{
  "num_hidden_layers": 11,
  "hidden_size": 224,
  "n_experts": 128,
  "experts_per_token": 2,
  "d_expert": 256,
  "d_shared_expert": 0,
  "hidden_act": "swiglu",
  "moe_layers": [0, 2, 4, 6, 8, 10],
  "router_score": "softmax",
  "normalize_top_k": true,
  "routed_scale": 1.5,
  "balance_loss": 0.0135,
  "balance_bias": false,
  "router_z_loss": 0.0001,
  "init_std_router": 0.01,
  "lr_router": 0.000375,
  "num_attention_heads": 3,
  "num_key_value_heads": 3,
  "head_dim": 64,
  "vocab_size": 2084,
  "norm": "rmsnorm",
  "norm_place": "out",
  "norm_eps": 1e-06,
  "positions": "rope",
  "rope_theta": 500000.0,
  "rope_fraction": 1.0,
  "qk_norm": true,
  "attn_scale": 0.125,
  "tie_word_embeddings": false,
  "parallel_block": false,
  "init": "uniform",
  "init_std_qkv": 0.0423,
  "init_std_o": 0.00974,
  "init_std_up": 0.0423,
  "init_std_down": 0.00755,
  "init_out_by_depth": true,
  "optimizer": "ademamix",
  "learning_rate": 0.000794,
  "beta1": 0.9,
  "weight_decay": 0.33,
  "lr_head": 0.0103,
  "warmup_steps": 492,
  "schedule": "cos",
  "final_lr_fraction": 0.0,
  "batch_tokens": [65536, 131072, 262144, 524288],
  "max_seq_len": 1024,
  "doc_mask": false,
  "train_tokens": 1085000000,
  "max_steps": 5125,
  "dataset": "wikipedia_en"
}
Below are experts of layer 2 (counted from 0) of a mixture-of-experts language model. Rows are named router (the router's row for the expert), gate (a neuron's input weights, with its number), up (a neuron's input weights, with its number) and show model dimensions 112-167. Each number is 200 + 40 x the weight over its row's rms, rounded and kept within 0 to 999.
After each expert's rows: a language model's description of what the expert responds to. This comes from a sample of Wikipedia text that the model never trained on.

# expert 63
router,211,152,147,224,273,209,241,250,242,217,151,194,207,198,206,262,166,199,176,193,172,245,138,162,180,235,213,216,218,217,231,213,195,215,283,176,90,163,271,157,140,157,237,266,217,147,190,203,162,197,199,166,155,197,182,186
gate0,204,256,183,203,238,219,193,226,171,148,194,197,223,46,195,189,213,202,197,200,250,229,250,172,199,196,224,208,266,213,230,166,207,224,211,215,226,148,193,219,241,251,241,199,204,208,216,236,195,199,225,187,54,230,180,174
up0,217,215,232,205,148,133,237,130,215,230,218,140,106,264,191,150,163,192,185,205,176,202,171,242,252,238,195,213,88,194,161,235,221,148,182,127,239,274,242,190,174,147,169,198,191,199,232,170,183,173,220,144,272,216,291,196
Single h or i pieces in compounds and foreign names, such as Round-h-ouse, gate-h-ouse, Azerbaijan-i, Josep-h-us, H-ip-Hop.

# expert 55
router,223,134,180,220,267,272,178,228,250,247,192,181,261,171,204,199,119,226,226,194,251,254,205,107,160,245,218,189,212,159,214,235,240,185,259,209,125,154,193,151,166,186,250,212,255,149,180,194,194,182,202,165,160,218,208,199
gate0,230,146,189,247,203,204,153,229,209,200,182,289,188,206,173,287,250,198,196,194,143,186,193,199,141,186,291,236,258,218,179,252,192,153,233,197,217,217,209,272,214,162,242,181,177,185,239,136,242,155,244,208,172,158,202,230
up0,204,216,144,246,193,203,194,204,183,285,199,215,262,200,237,153,166,205,242,203,268,205,212,181,186,193,213,208,249,214,149,221,196,226,238,219,188,136,196,173,242,196,131,151,241,200,163,167,240,149,291,226,186,153,299,188
Final suffix pieces of words such as -ated, -ate, -ary, -ance, -d, -nd (secretary, climate, directed, 32nd).

# expert 44
router,228,153,202,207,231,174,238,189,268,227,199,201,245,146,209,232,165,207,172,184,130,265,170,140,179,279,231,229,242,187,271,201,211,237,236,192,159,175,269,96,172,179,248,241,224,134,211,230,202,163,213,190,148,243,197,223
gate0,258,126,200,188,192,152,230,212,203,171,207,158,223,170,142,126,152,134,254,240,251,186,186,175,236,132,156,263,230,188,209,209,188,172,216,260,230,212,191,201,239,211,279,241,142,188,178,185,230,235,276,251,212,159,234,207
up0,275,214,226,156,199,114,276,187,207,214,286,187,200,175,171,162,181,104,175,255,193,103,266,190,214,195,198,244,275,216,263,224,148,181,245,264,192,178,207,125,221,148,254,198,151,188,189,160,223,247,253,205,250,154,225,168
Word pieces right after a G or g, often in names or codes: Gopi, GER, Gators, Galerie, logarithmic.

# expert 11
router,216,185,197,264,222,262,217,205,296,194,163,177,213,209,174,245,163,224,268,221,235,281,129,138,144,215,269,213,179,199,277,220,218,199,215,182,119,161,264,208,187,198,236,275,211,187,183,192,169,198,201,217,184,200,216,204
gate0,134,160,112,241,184,199,176,271,226,222,214,212,257,168,134,175,138,232,201,168,151,247,164,159,156,223,164,195,227,118,195,285,220,183,198,214,140,199,135,154,159,221,253,199,184,118,235,261,198,233,206,158,152,175,197,168
up0,175,258,197,154,201,237,198,116,200,224,249,126,220,249,176,241,230,215,191,218,217,182,207,271,244,206,219,175,146,201,157,216,206,222,226,228,176,194,244,193,225,219,221,180,98,236,127,227,188,260,165,197,262,163,253,171
Single letters like a, e, b and pieces like ae, Be inside rare names and Latin species names, e.g. Royd-e, Hal-a-esus, subl-ae-vis.

# expert 46
router,223,142,183,252,232,219,208,230,264,259,204,153,231,226,169,250,149,193,189,188,174,233,171,182,168,246,232,222,173,154,230,221,204,199,231,217,146,139,227,182,188,172,269,241,189,151,201,271,153,177,213,175,124,217,197,168
gate0,246,171,210,178,296,232,94,188,219,279,183,224,183,222,168,143,187,195,146,207,211,197,201,225,206,221,126,220,172,245,150,214,172,160,208,177,201,229,189,200,241,193,171,163,260,207,268,203,149,137,205,182,201,232,276,130
up0,139,244,180,239,108,257,174,175,194,132,228,179,148,179,196,212,271,209,171,92,142,201,260,186,174,182,226,202,199,117,188,148,191,263,155,238,202,254,193,207,149,206,245,214,193,158,168,188,274,185,172,163,141,196,188,274
Adjective endings -ional, -ular, -ical, -ior, plus City, District, General, former, and Thai-script bytes in place names.

# expert 45
router,218,176,164,258,225,217,195,201,265,206,184,189,236,191,181,256,150,182,196,168,196,261,158,155,176,195,199,227,210,162,275,213,228,172,258,192,168,184,271,138,202,215,266,264,188,109,165,227,165,131,197,194,163,226,209,197
gate0,270,202,158,201,174,200,207,197,200,189,200,211,226,182,158,202,180,211,190,167,138,197,159,244,156,177,242,209,199,118,187,153,229,321,197,271,181,228,248,149,148,189,195,252,198,170,150,212,156,186,214,166,225,164,161,252
up0,170,193,207,214,259,213,184,218,183,214,164,186,181,203,253,183,194,186,219,211,257,224,215,151,234,212,197,199,151,273,172,241,198,144,231,140,218,125,127,233,256,195,191,110,245,218,245,217,217,211,226,200,179,239,249,161
The preposition by after passive verbs, such as released by and held by, plus middle digits 5 and 6 in numbers.

# expert 47
router,222,162,154,283,245,214,234,264,260,253,181,151,241,227,195,245,156,199,207,157,178,254,160,130,134,249,260,217,185,165,280,269,211,176,222,209,136,153,303,155,145,189,278,242,200,150,220,232,185,208,169,186,159,213,209,137
gate0,175,246,119,280,227,258,196,235,327,155,218,268,196,281,231,209,189,167,188,223,183,204,213,200,214,202,136,199,216,195,139,220,242,184,218,228,203,289,192,179,237,199,193,234,157,182,176,187,225,205,260,179,230,195,169,216
up0,219,196,171,239,224,233,178,243,281,161,240,181,210,234,225,217,195,213,204,146,267,196,233,176,204,207,248,200,232,215,140,237,247,207,264,253,221,141,188,231,173,174,184,206,212,210,185,217,171,160,259,270,188,188,147,136
Superscript markers and brackets in scores and areas, like ^{(3)}, with middle pieces ou or ard after C, as in Courage, Cardinals.